{
  "num_hidden_layers": 12,
  "experts_per_token": 1,
  "hidden_act": "swiglu",
  "normalize_top_k": false,
  "balance_loss": 0.00587,
  "init_std_router": 0.0325,
  "lr_router": 0.0011,
  "batch_tokens": 65536,
  "dataset": "wikipedia_en"
}
Below are experts of layer 9 (counted from 0) of a mixture-of-experts language model. Rows are named router (the router's row for the expert), gate (a neuron's input weights, with its number), up (a neuron's input weights, with its number) and show model dimensions 0-79. Each number is 200 + 30 x the weight over its row's rms, rounded and kept within 0 to 999.
After each expert's rows: a language model's description of what the expert responds to. This comes from a sample of Wikipedia text that the model never trained on.

# expert 17
router,201,195,191,190,210,247,177,163,190,188,182,169,127,171,198,215,192,160,225,189,184,229,151,146,247,146,149,162,238,155,167,236,186,189,225,201,204,213,177,220,157,215,211,207,142,197,199,157,200,185,213,188,194,201,229,166,150,219,218,213,231,168,180,249,177,144,230,173,179,229,211,206,231,173,217,224,210,214,200,206
gate0,265,257,158,290,227,227,165,160,187,223,205,252,205,214,187,233,158,155,198,210,216,190,195,209,199,205,183,231,239,213,230,224,169,275,202,252,162,180,174,161,229,115,225,239,246,169,160,200,186,229,248,272,191,237,234,154,211,242,147,216,207,210,139,205,171,192,197,172,206,247,202,176,179,190,205,201,165,211,226,205
up0,258,215,224,202,205,240,243,129,227,170,216,228,204,217,178,214,155,173,189,200,206,224,172,187,186,198,166,199,180,251,183,245,159,166,228,233,161,211,212,206,162,173,217,183,156,142,263,205,190,188,231,152,232,280,255,194,212,151,230,238,266,193,206,229,175,184,206,192,203,215,211,195,200,249,201,211,158,171,192,216
It responds to: Line breaks and paragraph ends after periods, table rows and headings, plus word-initial n or al as in near, nationally, already.

# expert 20
router,206,224,236,211,143,171,176,225,240,211,195,208,177,198,210,174,221,220,127,175,140,196,191,253,217,150,227,243,188,232,155,205,187,181,202,168,218,196,197,230,264,252,206,237,207,165,284,218,209,191,163,145,160,226,188,219,195,236,168,184,225,185,222,242,222,149,142,246,188,178,233,216,225,234,209,170,166,170,195,214
gate0,189,193,249,205,284,188,160,168,249,172,201,242,254,202,175,207,159,182,189,174,192,172,224,218,204,167,225,199,207,226,171,205,184,154,210,230,214,199,207,221,215,193,165,216,189,184,246,204,212,129,194,254,269,206,241,205,188,216,157,227,216,138,150,189,215,166,167,228,180,189,228,234,198,200,196,260,149,189,236,199
up0,207,152,221,183,258,154,202,265,184,211,204,184,192,174,187,204,172,178,194,219,180,220,241,256,203,195,191,206,215,213,187,224,255,169,158,206,201,187,260,220,155,147,212,137,183,262,217,179,172,235,238,191,223,163,222,214,226,181,143,218,157,221,288,243,222,209,169,201,215,212,219,260,185,215,199,167,216,227,214,256
It responds to: Word endings with e and vowel clusters (ce, ra, ence, ation, ure) mid-word, as in re-ce-iving, und-ra-fted, Wall-ace.

# expert 29
router,172,152,163,184,199,210,224,215,202,195,180,230,178,180,262,217,224,172,187,218,216,185,233,194,152,200,118,217,223,195,245,191,186,222,189,195,189,207,185,228,206,231,161,216,220,174,168,144,223,169,162,185,140,180,188,169,214,214,213,211,227,154,184,138,190,222,233,150,256,224,174,196,223,190,208,216,147,209,198,183
gate0,204,218,228,195,206,180,239,232,134,221,157,265,192,179,213,228,210,216,210,209,233,198,273,220,196,183,234,193,180,170,180,201,248,178,202,203,218,132,154,209,212,206,227,191,204,204,162,185,202,202,204,198,171,225,210,258,202,240,174,205,160,208,257,190,242,184,167,262,205,250,181,207,233,190,211,189,210,197,170,214
up0,186,178,244,164,194,248,149,175,220,152,227,193,290,157,229,172,221,177,173,159,146,265,195,207,175,246,179,193,170,178,223,187,208,197,205,186,206,239,243,208,207,193,151,259,194,182,219,182,205,157,156,223,180,234,219,186,177,237,221,171,213,221,142,237,186,215,205,214,156,154,161,254,203,165,187,200,213,213,224,212
It responds to: Syllables inside transliterated Arabic, South Asian, Japanese and Malay names, such as Moh-am-med, Ham-ad, Muthuk-um-ar, Komiy-am-a.

# expert 7
router,249,263,229,204,172,212,227,197,231,226,213,199,248,227,165,174,218,174,171,120,200,228,246,183,204,209,247,169,191,219,198,222,256,200,179,210,184,186,198,147,236,198,130,187,188,199,201,240,154,205,180,217,213,200,152,233,209,245,145,206,159,218,197,206,274,218,225,193,165,219,253,182,159,204,220,177,183,190,143,232
gate0,214,188,196,203,196,176,176,158,184,183,217,213,231,216,193,224,212,172,154,229,198,149,197,225,208,240,282,174,228,180,184,188,201,154,220,205,185,196,202,164,222,194,226,156,201,215,207,166,119,206,240,199,203,196,250,173,233,188,224,194,225,225,138,169,160,215,193,213,269,208,208,203,199,122,130,180,220,193,174,161
up0,194,257,154,159,209,193,182,214,196,219,161,204,193,227,176,187,230,177,207,172,215,173,200,255,219,215,250,187,173,187,188,190,211,180,178,157,171,180,173,174,181,201,194,203,232,167,204,208,142,195,175,237,216,175,166,215,239,235,202,215,244,208,144,218,197,153,141,225,223,225,190,159,211,173,142,205,217,185,209,213
It responds to: Middle-of-word pieces like en, ic, ent, ident, ember and us, as in Gene, Indigenous, benefit, political, president, December.

# expert 16
router,140,166,144,274,170,183,177,162,186,182,146,229,221,205,168,211,135,202,229,239,217,187,232,149,241,178,178,190,219,179,168,235,166,209,173,195,267,198,179,229,198,160,161,190,212,211,224,174,130,219,173,218,196,256,200,164,180,171,198,181,198,215,222,191,192,191,207,198,199,185,214,185,156,160,150,146,215,132,187,244
gate0,189,178,179,196,228,223,196,246,267,258,139,231,163,133,158,193,154,211,183,222,254,227,219,171,241,180,118,159,212,234,248,254,195,162,233,218,206,216,191,194,225,200,172,160,180,185,151,209,176,227,228,194,176,168,160,224,245,233,139,191,204,212,202,196,232,192,172,166,212,210,229,165,214,217,201,214,230,234,229,187
up0,202,188,184,256,267,211,247,214,231,211,146,191,135,172,210,185,226,190,188,223,228,175,208,226,216,169,205,241,200,181,227,207,182,282,169,223,196,206,173,189,188,186,185,203,231,212,205,197,170,202,192,168,187,210,189,199,219,214,244,170,224,170,177,217,234,155,138,245,194,220,253,230,147,176,204,195,249,206,172,179
It responds to: Determiners like the, his, their, its, two, three, plus adjective endings al, ical, ial in headings such as Personal details, Clinical data, Technical.

# expert 6
router,194,195,239,230,252,166,175,155,210,150,211,172,179,202,177,155,201,223,207,212,189,233,202,217,191,223,189,210,209,262,243,167,156,186,180,157,248,190,232,227,141,160,242,241,209,214,188,216,212,213,249,221,226,211,239,184,211,156,226,184,221,147,206,179,187,148,204,210,252,195,201,182,265,171,276,168,189,225,179,215
gate0,248,200,214,189,189,137,166,189,216,205,173,163,181,275,177,175,198,178,229,180,173,243,202,136,188,209,186,178,219,208,232,183,187,141,214,160,212,219,221,217,192,215,207,196,192,203,209,187,219,149,211,226,221,167,172,195,162,223,227,212,194,233,225,188,214,229,213,191,234,186,184,164,270,146,234,212,223,186,215,212
up0,191,224,231,194,146,172,187,192,192,238,186,243,206,218,277,262,216,209,259,260,177,189,152,194,203,222,231,198,209,249,209,197,165,214,162,219,246,209,264,216,173,194,206,248,173,253,201,181,200,189,201,205,150,200,173,179,172,197,190,119,175,178,198,213,212,237,249,174,159,197,235,175,213,210,213,135,204,184,214,152
It responds to: Word-internal pieces re, ar, ro and starts like h, bec, pre, ear, e.g. outb-re-ak, downst-re-am, B-ar-low.